config = dict(
    num_hidden_layers=9,
    hidden_size=192,
    n_experts=80,
    experts_per_token=3,
    d_expert=128,
    d_shared_expert=256,
    hidden_act='gelu',
    moe_layers=[1, 2, 3, 4, 5, 6, 7, 8],
    router_score='sigmoid',
    normalize_top_k=False,
    routed_scale=0.667,
    balance_loss=0.000429,
    balance_bias=True,
    n_groups=4,
    groups_per_token=1,
    shared_expert_gate=True,
    init_std_router=0.0122,
    lr_router=0.000834,
    vocab_size=8192,
    norm='layernorm',
    norm_eps=1e-05,
    tie_word_embeddings=False,
    optimizer='muon_variant',
    learning_rate=0.00795,
    beta1=0.9,
    max_grad_norm=2.0,
    batch_tokens=[65536, 131072, 262144, 524288],
    max_seq_len=256,
    train_tokens=439800000,
    max_steps=1858,
    dataset='wikipedia_en',
)
Below are experts of layer 3 (counted from 0) of a mixture-of-experts language model. Rows are named router (the router's row for the expert), up (a neuron's input weights, with its number), down (a neuron's output weights, with its number) and show model dimensions 96-191. Each number is 500 + 50 x the weight over its row's rms, rounded and kept within 0 to 999. Numbers have three digits each.
After each expert's rows: a language model's description of what the expert responds to. This comes from a sample of Wikipedia text that the model never trained on.

# expert 3
router:557472482580450478469513590476580517583525521442522487530475496482460531431502379535476554544459492488495583461586515486456451553530456486511474585467475516485483505558391490461602535490518562523510506512563540485491524520496537434530606433497435528394542568466523512553516439433504459618
up10:605554444525452437541539567565476405391522473483467550515527497558426461496506441509449540536513509410480524445549552498514483565557530502558549528498430469382571486551462509496472472497515558468488518455547513509577491511446416468576565524488457497455533419607464445500506428540463492546
down10:535519423509531534516497610500459452458558408488554487469589497443489494472522427573528477415551553532553556498534468549403509487462473454551449516475446487514562510484545537516496501476462416583406540457485592522508431512514530562472472606544568476438507463413473513461539455466485578418
up11:455513476503541452476445472474528517572423517410420509475460504556545521416488527553452519499486556420562459552561439567500388489417416467491409613410586502439497586579494549545504490491480488498458404496559441491487494485585541467529483447533503584511486509527483493564481557471491499498
down11:489486485506512445571499465469541503496483558541483447501463564451501501593511466409488448418498478515393488517447540516612455443526556512488627472431547530435523481486527530506419527428559573488478405539487468390513517539425471421490477530470519493485486467442568557508508433506445527511
up12:484481418546440423542507442527480483603545502395492478494464568476547572437490609559490522594510542467436513507565551495492426561560514519462516444489438484483492448513517508557427515350532452542533477554421539508470489514527441392415528506543517472433549562482568514545458490470434455483
down12:497469534404497507651575495441506547442543481449437523349521488505491407514499519424476465490535545493564415466528506510515514552440446502513445424522585524506614491470560436495556559505555520485540540553407478487569488440562473511483464500468490437556559430628481526485493446470481592557
up13:525474505468454511573484512434522524437475467478445517563530449519556547576538421581413510558461473449433539440459509577591534599545495487512438449557456448442523491484624531454517467496563468482447414477470615486413535519481475479471508494519500473471494568459515460515562526446432486579
down13:439511551404530530481392466556528503511362535550475482448540532592475442465414564462465500489481510515459492502463552507523483497539508432538414428583532466516420557507420516466439521492448465513588525428501467483486511492502563455517566541566458523451381455490496600489587608406498394460
up14:498509458448482463580481452464490549584488503519500496508505478525456520469573505416513546496485486440534591532455503558413461502478519462516501508457461497561529509398402486493516551411570575482451606500446498532467438512578521443572437492403496545506532559504534435508497431448541572541
down14:606519592560446511455538571474540582490536524513511521429499560492544522512484527488482496489436572527460513587460552512477517545519455497563534507503471473582480468549570523596581565503537522519535507455568499448515504469486510516548520561490523430631433460474504562473510441436507572392
Description: Coordinating "and"/"or", infinitive or directional "to" (is thought to), and modal verbs such as would, may, must, not.

# expert 63
router:509474454535451535575502572420516499565362485511456495493512443514549610525469469470484497513517520530437491556560528530454484528473538546490593416534450597526573461492496455500641427524569483399443511465488535537484525538517513459523614366505447443512530516530484487539470475497507330485
up0:476486447610457445460542568375521426584514598600539463460526515466579562588574544456519491501522413418491490567445494495491448486472550488517539531530463428547401498539498473431529411541592407524510500409461464516407507445510519443516554414529572463513473534502525483453472486535461456485
down0:549456500521553443525516502520505500423548510506473488555440497533541506433460489549460525512465511440477435562528500500484486523450460509502585488517401544392467471393555404446430505495485514408462536565449559555544471520534487575580427481471510511499485530537521501561507496516568572474
up1:611502435546550613487446452411490559568459486450539473477564432526440479505417494459553535470404512488480510472516525451442562500494535515453521504524542454642399452526493533526420455485460504447427533361474529480540529548534523409532540483614358483563498555505543539463538583553487467535
down1:474451483524407632524477410494477451562576487386561419486510578534416534520456489501584501441511495502612511460535485494511555498555469512530509573438500495528432478557484422521456486556595428557503568461426430561501457570505480470467479598529474487448543495526531518471526544455493513459
up2:499530559461500457482490488531461496560353492558469575559439488519458562562503458441551503489467475495547464562508478474536453549491572523420438568542491617559524464510481567498533461511491502446521461501542424477535500480445482460600470501484531515556560543523500455419515481546485446491
down2:549527487518481496461443488521584571565502476541413573425505536439531472546475495577449516489632469564432423532514534541511502539467505391444555515548475520530501412408456557507466419572562535379520470462466518450482453476572521489498436594551391471541546477532470528622505574498531482510
up3:493523497491489598506428498506429533595423469461529431520568554496461473424521611383475477464539503537536508491574514454474548465482437600546462514491575547523497430521411432569527446481497505516432505654514542513523510444477494564541543496490514418453356472435496480438418540413611540439
down3:548565526476577459455516456535512471589470480451462548437585542554568525457493527530494483462504456523445464453514494485420512479490557470518494483489465445472449467554429523486523644411411500538435537582463450563521477565491494445527435643494472480533437349520567480484510523500491480505
up4:597543502491488543487564542501506553532425548571531505518426425511554465506510463527523549516462504518465490497455574485554517464499533521443530530381392541530536478579408548499589314638534458487533542468469496403473445592520489406580509498486465484572482534507517399480459507524581491499
down4:488523433523581586633454545572460592476460524531442438573472518556443547503548555408524480529435575464467482558547485532541522524545486496566538463459495566457539425514554498542493527461569487430450456543482527473601500395498509553498530484440528567526517344521484528476505575427511514501
Description: Inner syllable pieces of names and long words, such as Bar-na-rd, guber-na-torial, lan-gu-age, Wide Ey-ed, Pad-ma-vathi.

# expert 6
router:609471489446425594492549501492558498485433553517469449527453514473568511507569514536532624553397469541463552437463543530344433452506535583465443473490454514371476480599492498484580515552539508507483604566501479491476618438470543455513568444454410513471564530519545543515506391522507501626
up0:513463441463521438545504402560578524464381532464421468494593487565482537528539459518452568423394516538486470542471466460479483557508563572484537405538402552421617530502476415535507445377433487501595469538434580520499486513432557516534513419471510534518488607498595397518525483449488469616
down0:531473520438463446549578520455456527517490466520523520529565386468534565544476571447456456459417456512482529439434485494485513545493486465527598501484564499520488496625525519539568586606492454570501573428502483465496532537601613532484476516448469438602538532479538560511504499514520386473
up1:469416555464548570487426581518505496510431497529464535524468503411414510520513560462502652545508525567513385502544499563498485525505430398462466534538529427461496373613519500458504555504451523521423550513547354558571524477451511493517550504452505443537527564450557427452456522482384505505
down1:589613388484549464505566485580506483527465535522566501539446493520510534450438476411393508453586411444475560514374504365499485467539511476504461445452521493544520432457452475499539397566476470540522489545519496554487435517454575470537501506480515566500527547522524462541551479508461493448
up2:592390547405446503443466630473496509496484544451529501519503471525493527543497518490528444503465469439532589494476608463494448561523460470530555503442469496509412463490582453578510473558479504530498489582341444577443534502489486534457476501496507451482453615547577493544453429476465448550
down2:550510484460483467553556482506547467441529563488441447403567507498485432557451520537464486507540435510522579518433538491486434537557473418585534521470543462484520460492487551523471404598433482513442449433442504496453529548466529521390444502404529554472520515459471494518558553465543505516
up3:403437567496476564579560566421495595476509469508476463476571410442495468507574467554417561474553509538547541425565468463494508491549504515545364450528489558507531531544533547419535498434500469526522481463465454542331436545447566532490490509540433536501535573566571460456545521440515449542
down3:490538378556503573456548463511538378446540475491443474539595568407431600495511532424512573496462553523529518537390397528499426539495548476498503514503406593545579446509552445555575398475553421441513439525496472502523518430493487474509455497574505556559531575499463552410513503398512501474
up4:578460372482561509508431459544439574576562555483474437493560404601514509502491520570509519547437507521482512406424448472488482543537492552404456443453502414465410419523489432536536430588534492524522506455443467493414519549503514528466552483500456485532423452390504547493470546564487541557
down4:542426574431492523503502489438470571483544481540487491561489579501489551445545435509456495481465555517491442386543475491527529530512419448486468501474549521434499533562481475485553629548490467503488446467467524494463418550508392573498571505432532386486497528533461464557515513475486563440
Description: Auxiliary and copular verbs after a subject pronoun or noun, such as was, is, has, had, may, have.

# expert 49
router:595525515556500515520482536512511597546486630494544514543451539524487498526485544447488570503436575518507495495596540458366468629590448537486565552506484578411496461543499573432549482468572513474490563517521528577438635453458493470444479523469463469507406513445468495461509417414423429502
up0:533480500520484437511464544598446461602524499407582538522492445539535558459506473470483535510611497434516496526597546446514513513464390563508480447424510469532457533570443426450490506563463474488403456492488491478451428517420490527475521575459484585508448483497528504600507496502543531465
down0:515584517527440584475509584457539585429434408514577463504563573504500543528433490553457437548481442476458555525479470468476478445505566500463565493564466526514488451615524476541617538496513486490498505547471592531485531449526538473458449463438490554545603429516411392481507440510462478508
up1:489496522440443489530464472422511499567449453462565469571447575447478567511455473557430545497486484478520498607594518564497491536463572421542509546535448610555480430542634443564519510482548611544480478416510420532463504576527401434517480481483557546489519529519517469572540536486481468497
down1:547389530428478439544512515500590507436435469389549487520557535525411494511584486529476476562503544561545415454505536507481545449428463585484448501480431422473525497574591436507426535476449505537569551527443455450469485539536522536581413490562470478535498563495540550622501518543532500496
up2:559517482486537526515460467559473474529486500728477561482569492537478503511476469398500448581430500529462649464521432501579518491562561480497570582544516504589520466525459488606550494499481458512467519492391501504478482487508508506483446474523520494414507570441525488522486459424424493527
down2:516522487558558528421496513485628436502529457539511509494466599490453508563622437355509438543494471453471496569484551520428489436520490499536441458508479480577500576458583481533479533488483445503536492476479494466571438542399554479431464451596564464432550465476477545471491443513483475562
up3:479444549435490491596531521494544409440461447527491569489582599494424500557560385548523492486537534499520664474517532517466535515488551554529430503552500535544504392473442494547530504477516579535532536463475508486567613449457437444515503427489478436397498425500512532518443485424491475503
down3:457511497487476486607577530451393498579470476555509459429618417565554569462501384497510483532501498501447421518474415538483456482541474538426510560463438496551381525472474537456454420487460459437482429476434483456538506545417419495564491466476549538491557511479593548519508511424490498486
up4:490586490515570535515455536552475530442537544439536501490511461529509529516468454479394592360462472422461503456531500499524540553502480497474460561529573569545500464542539543452420476433406431507446493499522461477507575439600514409471562442571539553452506510489569603490593524469546476477
down4:506511499554489477565507474519529441526444430582452552574517585438539516489477548499525507519550490589495404556473444556511588482480500490510613421527530515444579497572537573573510513503551482577575527449461564565470467442389455502545422556501585487508534571429493453516525505561469532527
Description: Indefinite articles a and an, and some sentence-start A or The, after verbs and prepositions, such as of a kind.

# expert 29
router:533494487588460601437535533486549474509378472488504500482564565585558581442530496494521533507415477495372518453624547501507473551537439533473522510472286583474531438472521489461438555487487589418482561456528418555384583482494475481555514457454518470495539512562574539489507435436508501518
up0:502494566556510560465570368462533471436357527468375481571566545458473473544573481453569529498483596467431644488538529481507525550502519565527477529504460476457515441453510525486533571523506451427530484544536486525585434526409401465473521459565501523511477422453447469470461514550555522542
down0:467565508480327517512445532502393503530448406440521508428560502455504538476552430469583494473533429518534579474445495531435514468497485590566512433457429500439582512450468400453405490524522554514469531485516607417518505549566526445535447523465580412566482516509443490508517570447485529497
up1:471559553489430527522563635475466508553468513441427460440504483557529515521543484457456454461533474448578495512449485556573445489490403554565532512473482524426482488546386491549596419532557531480465540523418435623534525530419513489578578484522429455403470447506489533568512455450434511506
down1:509563532519544590513459487495572438516453474574384509499404522466389518507615491528450484454482529495567479453415482526483486465536475531512481593548547488499471528563508524575505495434534511525464497533496503510481563546552451508559465464408575482522498459493490506546555504556461513502
up2:489457448534493480436504462446583463445455452631431439518526559436517529479600460494509523614482436479514506504490493528546511483505510503522412452482464461515519502506470442496534570495496575480421503508556494492460625385549566436466524469517531475549484550499457575424384547501491446499
down2:480371567525520519458535419437552576503508457503407501588610506427406531494579526554555470502504552472505478504459501443501548480529546456445473537528534645460444491525524535448503353452618492481528513472534496536561443529510491445505523546502512461462594501445530510548481499533455626573
up3:447520500539426460483503484499503511600543541551461447527551439563556515519549501607422455450514523428493489615504474458574541464513499483437463491532482517517465473520447501543491463519521522468574497493461504476361514522521465519543586472524462500422436662454539639496532533585517415475
down3:536566482441531543489457544509443519505442521534503537465467510422482409502462477505479463511439507492476387468469497455488549427496495392421526504491512540440493542442505447498613533578491637465519450483472387444655469445504454463444509513512555476459511601531500525528519551424500441597
up4:446482587562508481495534472449502470486517457398484516526464534460477501473506475560556524457480532514556499490600476503519494467492456460544445591508502458396386532530468437459442503549507507491404425546567378460481549442445510533469537550452410530550572579501557561483489449488511593492
down4:501512483526508589521480536523431456453487509501601516457488569470559527524470546524481491441435480427615554493502508478490485478551494528413432531493523441429438477510507431536499588491538525488606433434616561452499519500533427549403559588527595580483564485477568502443571588397552507481
Description: Opening parentheses before unit conversions, years or abbreviations, opening quotes before titles, and capital letters starting acronyms like N in CNN.

# expert 37
router:542509486485533469508466470425493536583480534516494517501593614561506493474482496527504494534501553492502653491455603484531451557572520544538520511546490448400483472526433538461482431395546656471563521487493383531466619432478436451414507468463434456469552490566527509500533515429403451549
up10:480488480543545407567544391501536546525519514408552564441455585512541533389533480476564519500507513448440575464503561483460531495520489509511453456519489511407525546589447516480475499452480540472559496409430518461528468449540454463465577486529521507482583603513424656524538458559403482429
down10:527567544429484521433544442570597569503564522581396519549476508453440545549434417600467415536502568456408551483569474521533442480436459590572535488379511464474455583507468499529400492478464519529466593398510512540557554468601449407532423474480460616508552473501548478507520474434507620568
up11:483472510570461530469549490536483447489548411475408504511594522512439565421512509507495596531509551454452491449506498484391474436534561568424449504617481553480422551510486447514471539530494579495511568418471540575463554591503492563472485513524457463558592530577570498410491490479415451476
down11:349512464495526505516507425425576499501544554501496512506502529411506492487456594461482600471453450469455435477466530493533470494513471544489477477560557533522460523500464499514530645414460497466536488460539487490603529565503520503538452484514532453451495498444551503495446554496480436543
up12:471436423500420621491555497556497509508427496471415557430464604559525509492599555503521549464486521527541509545528453504475532515479519527547458518559532456554506455506429536518505462555522531453486497519499507522451497476503449531413582518443413543479556529527546519513430492459520518508
down12:542455475502421424423521463554440489415464497542520501592463455581462446414436525446455430486398538439539550516416542537588559505504464432483528539442484489489521496508531510556427493514463502463437470542427529576468554525538529483564469475511558470407524591488438483607472477565557448509
up13:485481589488551469594497390428442495553460550456531445480457526535544480479493483527543558540516507439490551399581540470533506464476534530430533470460532509492526466537473540431544493438504499423557562514538438439548607489466499577510560438532454492592534550523439450547521485528538486547
down13:401507501456530513545415470551500488414488582395582543534554394497473499485489454520463488502502539466514576500571569560518455555532533495476481523400485394490447467538469530599478530487550535566559460583513480404460517556509568561466480568445476596529545467493478439478606517432527551508
up14:522500443511506525520484507376485530488512534484486446546490503520480486482487455526519506455503570425490535498549508422514507505592498477629579454485506494522625460563463483435607457444551476540526476461458437447484512482545456558494409458496424508468517441497508515495531457517504476544
down14:480495515451588593510509446398443404459577427573520486503504543489535503532529453565507472564463461478432557512510583461627534493463485447470569440439559455548426542470405458464486470434518476532477476501489468580489571511525505441475612478415558497483495564545520463538516440482436507535
Description: Pipe characters separating cells in wiki tables, plus column headers like Pts, GD, Opposition in sports and election tables.

# expert 4
router:530493507614484463452481515434566533501458525541453411471532488562572516478595481354527512417524426467471493560489544567500530577456489536453518450521518440506543449526452516511551501520529551408495568518540502562481565487452517517516472460398496482414521483410515515486503464420453427506
up3:495542559524478412560427528546558525399513515460574526542533484596607455477501461559445572508448485514486493521490512487525419605508435466489489371490507596577519400453514612514430479511561442572469594491497505488479506532464511524514522526544530395476579471547550556505522507519470484517
down3:424414493497516466521504498576481469558520441470432600517529540528431454561564519453465545567538500484455577472492564494557544489524522408553553541560567441458483490576453482541455482537433405488493572510447513552433498485508551471534540549562475582488496490531398412592474523541585466554
up4:529447459547478490421444509425620565488544439545547518469565445421428555487552495462530411536435567561432372510465531543421493548456476456487540501525524501459533440495479467477523509430496499518406499590437520551473560451415597518470533484368514471494479518550562535501557501485420570548
down4:546488514511456418475499479542513463491478530394473507409486443488576554586490457499434486493444524564457545496463461491423371489541540465451471511426611478462507494486415551474437541465516549578469504474527557403529570554428495409464426487517613505489506468525599514468407511428447534456
up5:384413620471456490499519534463437486484548559446415505502552517538510462424545517482494492381510487509525565562566455458466557536523459444490556465517445514552347479521592455552452504447513547449506482499583481516487587467530488472555501411484577594440465485532483542548523431442436460570
down5:509581499570553537515475487522459525492525469514465490537530500500560514479478493395483527412578392485485490371454547491504466578498485484489467463556474503521525570525563447507492465450525566557557420516493600637527482496551501453517481512513526513443455500492414555507472446484526513527
up6:571485395382434441410370543491528450480515485487523545494531439475503504577483538459417553506513458535463572489467492539573429579585521499494426464529566504533578429459532501610523574576575478408532473515504499545500416398466479399496491504483482478544460572480574437466505521485511504548
down6:484483592590458477514543471507582543463541516475502426450481532543575498516544514594484498636489589502554508478447484501438444462506497447462447511502406466500587503427421502603548558528488570412425489516517416525576526525503464513499461409468483456567458503503400378511487514455503559544
up7:519587408474458485560428566430414460505446514435452384500559507464513382620577521571534543494485584478551506437446507516548460512552477476429399500483488349560532436425477528372519499529530474424479506478465562467590512499546557513616579492524472503413452476423447505462531512521511512552
down7:429466562492458418406497475544544490525512541520479501493638470551492470499492510472450448421490463413508441549495603599503483498552506579475465461393469442556410452428491543576537465501423558435490493553433484478536507480453559533590519502431454393461465463414488570492603521449506382513
Description: Pronouns like he, it, she, they, him, and the article the, mostly starting a clause before a verb such as was or had.

# expert 10
router:513488486490526517523480601480493599488446482444536491472532592505575544502509451478566505576478582511459538518504534534478520454498445578508515611492500528507555539548473537426449515416545562466513578462616462477417562487511512482493527484484468488407441507502482499492388514480407476465
up11:584530525531514498582536584504526508571498389463511499439441538550516504495555464396443480512458451466522606520537560571447448525435477445457440533511486521455523457497483435587510553511500511527507404519534470514538500477517519461540394481471575569492529453475552466469381548517497494531
down11:525446492463556600468382487558470494485510556561436550497483555478473420603504553551586473542536522559496482520467519531448489555539553436550439459527494512468489573416431515554453471588494508499467559458482480495490566469515482562491576498527521454516566414495533418487469481552580406463
up12:488567570490531447614409486519497522567456544387543438494439559513483543508476589551505447499467534464504569438571505450502520508532508416427501498523456502435484423573500463473433522489561555556493458463513456511467529480398467472444589558505448504478498521535563455504495437372486535511
down12:456492461487474447498627535487497521468447541422483562510467392492419517484501528507485481402438416573545506436554489449548504528584558520515507499492455550459420457540532443566602512502512591590560523422516589562539474457489473468508546553450467561531427551495435524516437437398363433407
up13:476463511506465475524518546502522536450502512480565384517458440442547452565506450565492494459485490514485590541443612479503454601471547481455542545486537553537480471408428542503490475582589477532565457454521555473507495487507525520463467524557601446396457475484487542506469553501441370619
down13:419464445480515526531476449521485384501462518491430508515554473530553475516481479515495490540594493446451533479509609535540549488566457415583528571422461483448477525478384410514594445448558569471469484409499448501554534488497562521470497476513526486578529525487500531536433515543455563435
up14:531476503441523541450489584485646473485455579533473423430537448513491485496582524574471457448438543463506574516534548550502500498477580529452474560496485505439560562504483476474540544414447557555446447419520564510469525484565484538487517496533564514500466482483476457403463541347387559485
down14:571585475532491517524465583499506397463542548502448495458480438493539494499526554430574494466455475546432479388471534507589542419465443482589475520553541384489454524617482431568569462449512434473527452504522548503431429474510482411474471504485554578499558544553509584597484477450496550618
up15:535556494472541403487464465516542506514468548462521497482478604496463630582471550497568543411436577494461514479574473432487472518580548510514565413548512570477553487463525479462471539399519467570514476494488413473426559490575554570562459493471403511552453525509538497426413457478463480481
down15:484589448502416477563468553465468490485525493462565463485478534485516474419431506559458443482483477496499544530452586501583497480509505533507538554528546565513466470496497462530511608469514509503506657455595582413488467441454501527420490553502521444518448582463483517505440410559563534472
Description: Small number tokens like 1, 0, 2, 10 in table cells, scores, rankings, date ranges and track lists, often after a pipe.

# expert 11
router:583439564499486579457521492478523449480460540489413467489504565509631532452583504479553637511421510537495600450507529507426479477469477585520450507517494546427471447584457484461534537498538528501429665581498513490437657479478518492528536416482464547373488472536575543479504405548514463509
up0:446427521594437444548443601467466414460489586425433538548501537584569517505510522517494514555451461567498570437477462488551474556468476475559488451486473445601471485617514525537572478510533564577518526480490505508456518443516430518410557421456498441469491516468487508493535551470479408467
down0:600450476410453494609545549430521531476544570498493450507446495540438576498542654500563509492518482482487504563519445478397501453472526544502466505494554487567474486467520483573477457567449454506478458477493476489532584470472498508413523558528448453476476528546523521462558529461428377451
up1:493482433520441521525463532441512554542502545566499456502414510509561515606524451600436520361469544540503546416511511492530483443510502466534413413450502432470514464466541506471505471436571448516437467476490534562503421549466447518505442599543445497465474484468491471470431478540511391459
down1:505598450557520475545540496520532579470454502496562491559455480488525474531405495501614535490522472460537469571553519525445362453488506409451568549455505423500477479525522557533482458441559419436510526479539445500491504484486504515531431544563378481527502559480572506578505430477522519414
up2:508459476451507531479420608528478495586428494477589377527564487530572472504530484472581457537494595420489451499553600528499490524497507454519450440469482582437593470454468511364499486521520450482485526412599360568452495489526559471516584551437528510546412456555431500431551540434498428518
down2:463523364498459372485542500513577526492478521571484493607522611400489500403498476530529493585462523424545516562427534549513462487486478554489467413502524446496551481525398445592519400507573471469533484537471463501483475576505432470532489583432485528423537570543491548414622519513524583487
up3:477477437461567463471491538454487504513559494459526468595454372452516556436459424518511391524515450455554391489538557538495514493508466432505566474506558553478538520446489579458566603480407435486495572457459414525438581505463473536512564500472465556617507566559471470480490507562473495542
down3:568503487539422439563503614534434445450461436562463568401460477488510524522534545448470494475456559526515561385496410494475566483535486607532446463463509511503513525471443511513507478493578561503559486574580459502449486520537517404567436487567531502418526496586419561530559419524491522546
up4:548540595458444592524426615469549466509442530436481496539460558417493496522522492539449484528503493515541555510495471481550548487452453460521566478522557573472455373547499541486501521527498480498535509404552489472434531544488420465492520535479548496432398461561499485384594541542520504517
down4:576481509553542524438548606491483466502517517530539514556508554358456540598502465548488517473489520412513441482509524502497556564517497442486503457515583445502579544546486496503620537643449435599562514427526541512560427460415498502525584477549473505599502448525487530529546425420503469527
Description: Forms of be and have after a subject or modal, such as was, is, were, has been, can be.

# expert 19
router:601441541523511448532541513493531544501475567547464542538462531513494563515624531511546507524485476483516478435525469431458447480621446465369432514516496596463592439528419527443572505428584572491470552462515388606516553511553563470455459474498470396499522520450541465492513476467452439536
up10:453529454480490472498499532537481568453522487485482428483494563458566425510465427463559496505538542535455495428525568488454540590620570453564497494481510547455564498491496497469433501545390446491537508441573491511449470493522552486433567499468588566546549595506493502539545459639422446460
down10:425516567437582514455462500547371528526641494443494427596558513543507487436439567502490513592472525490538479462405441445470588512478436501518457521498427529451427535499483484552537534531558494471409431465449546461509562465499540541455557508457550494404492525539447448496468493399457485571
up11:536484421501488542523458550431621511524495582543492475438403466417380471528496528493584507527590596543539424395399537513451592523523503544365530400465512562491605458500445543480485522489542447487550508421523599504459474490486499516465523579468517526491565528516468480446505508522414539579
down11:570548558431476603468492508467429394510462522496492512484500413566486579495452525572498521506452483542612519426539524474515476584560502529542482459483550588517490532507380539528572438574428602532372411499438512447567562505586497493556506519482478543479444554521607500554483526395463464478
up12:532535522543491534464513557481522532481561539536493539475477540569515499514510525479592406547473568568582485482418498462424493444448443565509504484449399454534490485476531422553496469505505440431563554596448550551483485548517472504445427566601368462536490538454569447568472413496526486595
down12:562521566498479545561543468415434490533411400488526502541484463529502642531518647432534516574452484506453543421514497469466416511519572565602526455445450483519574580515472412481536529543594468509449379441413575471530412433518473566498549482460450523478576527545476454585476528476505496546
up13:478505476573535457474454504552492446429494576553487482404484494545456470409486450581481445504507634440396502464388545508508413521445454530486478621462515494361495517484491569514436618452515543394552517520508489544488577476580507422581446581487484416449463483558563541598501514534465464596
down13:413460528556559400552447523563437520518536489455547411480506560483551536436504547503400436493450541481465522529508497549473473583420505474547523519562508499367513540558590587538473455497506426553510561481521481464540483558521486528562537616524538447557483569481444442616339420535508391503
up14:630458434465500493486506533378478636474513534475512454497521417382560530536478453545497379460499423455493492512558552491412423463586554512493561448503410447471526418593500472550555451543508413377468400440462449543489480538446453494450499521422536581490445496529532550570478478492509598550
down14:461488487521556504504517552496495551530445576572453470396564516464526614501426479428407496511595585513517502544398556460506460475466414531562567408461541420539577500510537452579496511515580546407445483460441468522446512557481465423502492530467586482490489476610504493521546450550432528469
Description: Possessive 's and possessive pronouns or the before a noun, such as father's death, his memories, their, its.

# expert 25
router:555580482577393509564381497460478517438484533452522468499498602516507534493522480504551500575501454476426482456517496497370460473492503504510508448518458520504532400527460555460465433503455553533423536477490490542471521491499426474465567523494456407499445538461471432470415570531436425531
up1:607469516535531420498396478454477573457486557530601507487578453454467562515475554497426551546545383438551557565495598503519503549500599508479467528500533523485605412485517491415482438511509593438526503484574518485465518532445526522617634505488502441512461543457493494391509571419512512460
down1:498522548500480441467449469436566447478424523416489525445497426515448482515499455503467435406532480643478544469481443446447510552473499514516479649430477544518472536521461473568589526508440528509475467569537513476494466532578485521525586509497531378451555520495423497476539414440565508392
up2:408571461421457447501493449565477560480437483534552510461523554536467541506481509548482551571431464473443568432447478508445510448516474452523405473570416479463513510459425588471425528461568439495499491512516492562582530595593535456558405465582530490600495508475528526488501568463496520493
down2:498420495480524506563482531490455483418475393456492478499423554558526438460442480528479487442564528474505529495534503471441477387477543467644555461483495477490512383443522557487547538374459476484494355567470480487451493519469503609463510600493481513446524419471486516535548574524442474574
up3:524475454559492514362503537462469516492430541506511523479505514490486485473645554481453524471472579551498466543451459452473466586459451467504499537502527547550560510475597534448505542503468473445566525498453444510515520514584517473494566577472502588438505451537590447539508494574442427546
down3:454521456515571509559473564447488481528470551490419449572509491501495416537594495479502572510603594511456442483615615529527469556412493530493441497502514400469466510527493561566541491438484493508502433462552555454517423546526414593595476521440474606561496501572534554562482495403533543473
up4:484520420570486490576525448518520545518592515559470522529457481575465501541398518465493387521445516470610554430523507451462411558601492458587501538491555551489469463519523526415454560510526469509559657528558486406427601447424530491443476538510344473449415489488490537538501470457468505436
down4:398534497517481531545499518487396526495465636547542498444462426445596488465406505561486506493492450471498526463497509463432556572478510492538510512587549506523479462428418482532516571411600468598603521516542434546485573558430568512527458543569486404498440489492526479548521578491437569446
up5:480580486531515514585535495420492568448524493494509451492500510507462470500526485511577559526521505503514460455447423502439479507395542541505381481588444569534435469527439452411474494414472529453534560523474532533465598535452549448429492522433526556514531435401575571560424461519521524491
down5:527502512510578478480476460500494522537530584464539427460599407517535503532580532531495502526499522442558497458539578497527507540477502567524420480442508528545497380475473540612573518464406515521526507517559466566409523575566615497527516479484428479476537473497497394586447538539531543501
Description: Middle syllables of foreign, often Slavic or Middle Eastern proper names after an initial capital or piece, such as Vranje, Vadim, Lebanon.

# expert 62
router:526441571468579450478509598449528602492457562422537506528382487603607530432496483451470495474491502551524555444475525461424471479511452552477606484507436574474535495516495549386512511555559493438514646539591534517534497484499486529445457507457482473543506561563474458547544481523516452471
up1:491407481561524563537498509471568524620495486413383488580491560587482499467448527476482596571513474509584544588513427446494428514469550507424599489449423408548520548547408582469542568536499421451555592530456455511490433482437520506479521603448500543434443517482501481453488482534435381523
down1:500505535540398611478557481554474523448494529452473541561541510504546527484444540576467525513434538483569555498505462609506484591477513444536430510457500450457413546475514591526471517502537522514452442396465552531614438520457542487475517471477428406487547436487500465482572409464472476524
up2:454589564461472500415522522478492550523474437452478494548531510485507484513510519469493514469485465504519509475468547437472471514473418462552464450474440627488552463519550480491500437511481585506639563485500591497469531461463472591543574571527490504454402374425458538504468509579510424422
down2:557486519412414452500522496387443479495442527496431549400505544498386437430531477574520551571520463573424474502569620522564506552495532490485482489490419482549489496565467450553474443482472489529471558448543541526437535517512509507578485564469493535525593470521533565554509539434537507561
up3:510595472483416545502526635438573504483439476461377501578481490423512612493568531512520552475467527504410526473442484540539426557543510622469539438548474508457546554436466540536500531509511499522493555580407456502614547475548582518571490590398492516470501467439548509526492518536500454474
down3:632556440551494557538470454487449425504515490522500502446509547525448531497435519484470514445446507505485478504461546448456537588513443588495435504495567420507549546498558443495506502558500490478530442641493468501450524520528453500569527543586373549478436502611525543468456437563497519533
up4:448473517445557563526484550514503468512595488493606515503452565542641497535510490495523453486425480513433538472416535459469562490562506492451512469439620584414539495408517543495517468472509471471578521483467507538488501505565512507529543404493495538472527520559485451471433504527522549506
down4:577501530542491587483489429519519460428504558507431510506474531520514475475557541513506460507591517421567472551533536548453489471459508528428413522420566564435559461570484492493462457500556533484447443522520537529517417473508547473464385525480485565561469510408484478475487567424533467463
up5:524572604485491575532540477462513452506517455384470587458462503541496541418464514463574594533525472521577476531539563567435594471401501419389533452440450509451532535468479475424513517498533464587447489528481540466591513552475510499539545491375449533454512476566527481560497454569531413597
down5:530538502523419588397493499543517509502456542435584504562573483445525530527532469441515500542489564462478614425407486593499461490499512517497449448412503545440478463532483492513520547466522589471485510457464516492474576531521502491466534547528452587526429437674416565523523422456487480491
Description: Short first pieces of words, often lowercase, right after quotes, brackets, hyphens or spaces, such as e, Se, No, cal, and Spanish or Italian articles like el, la.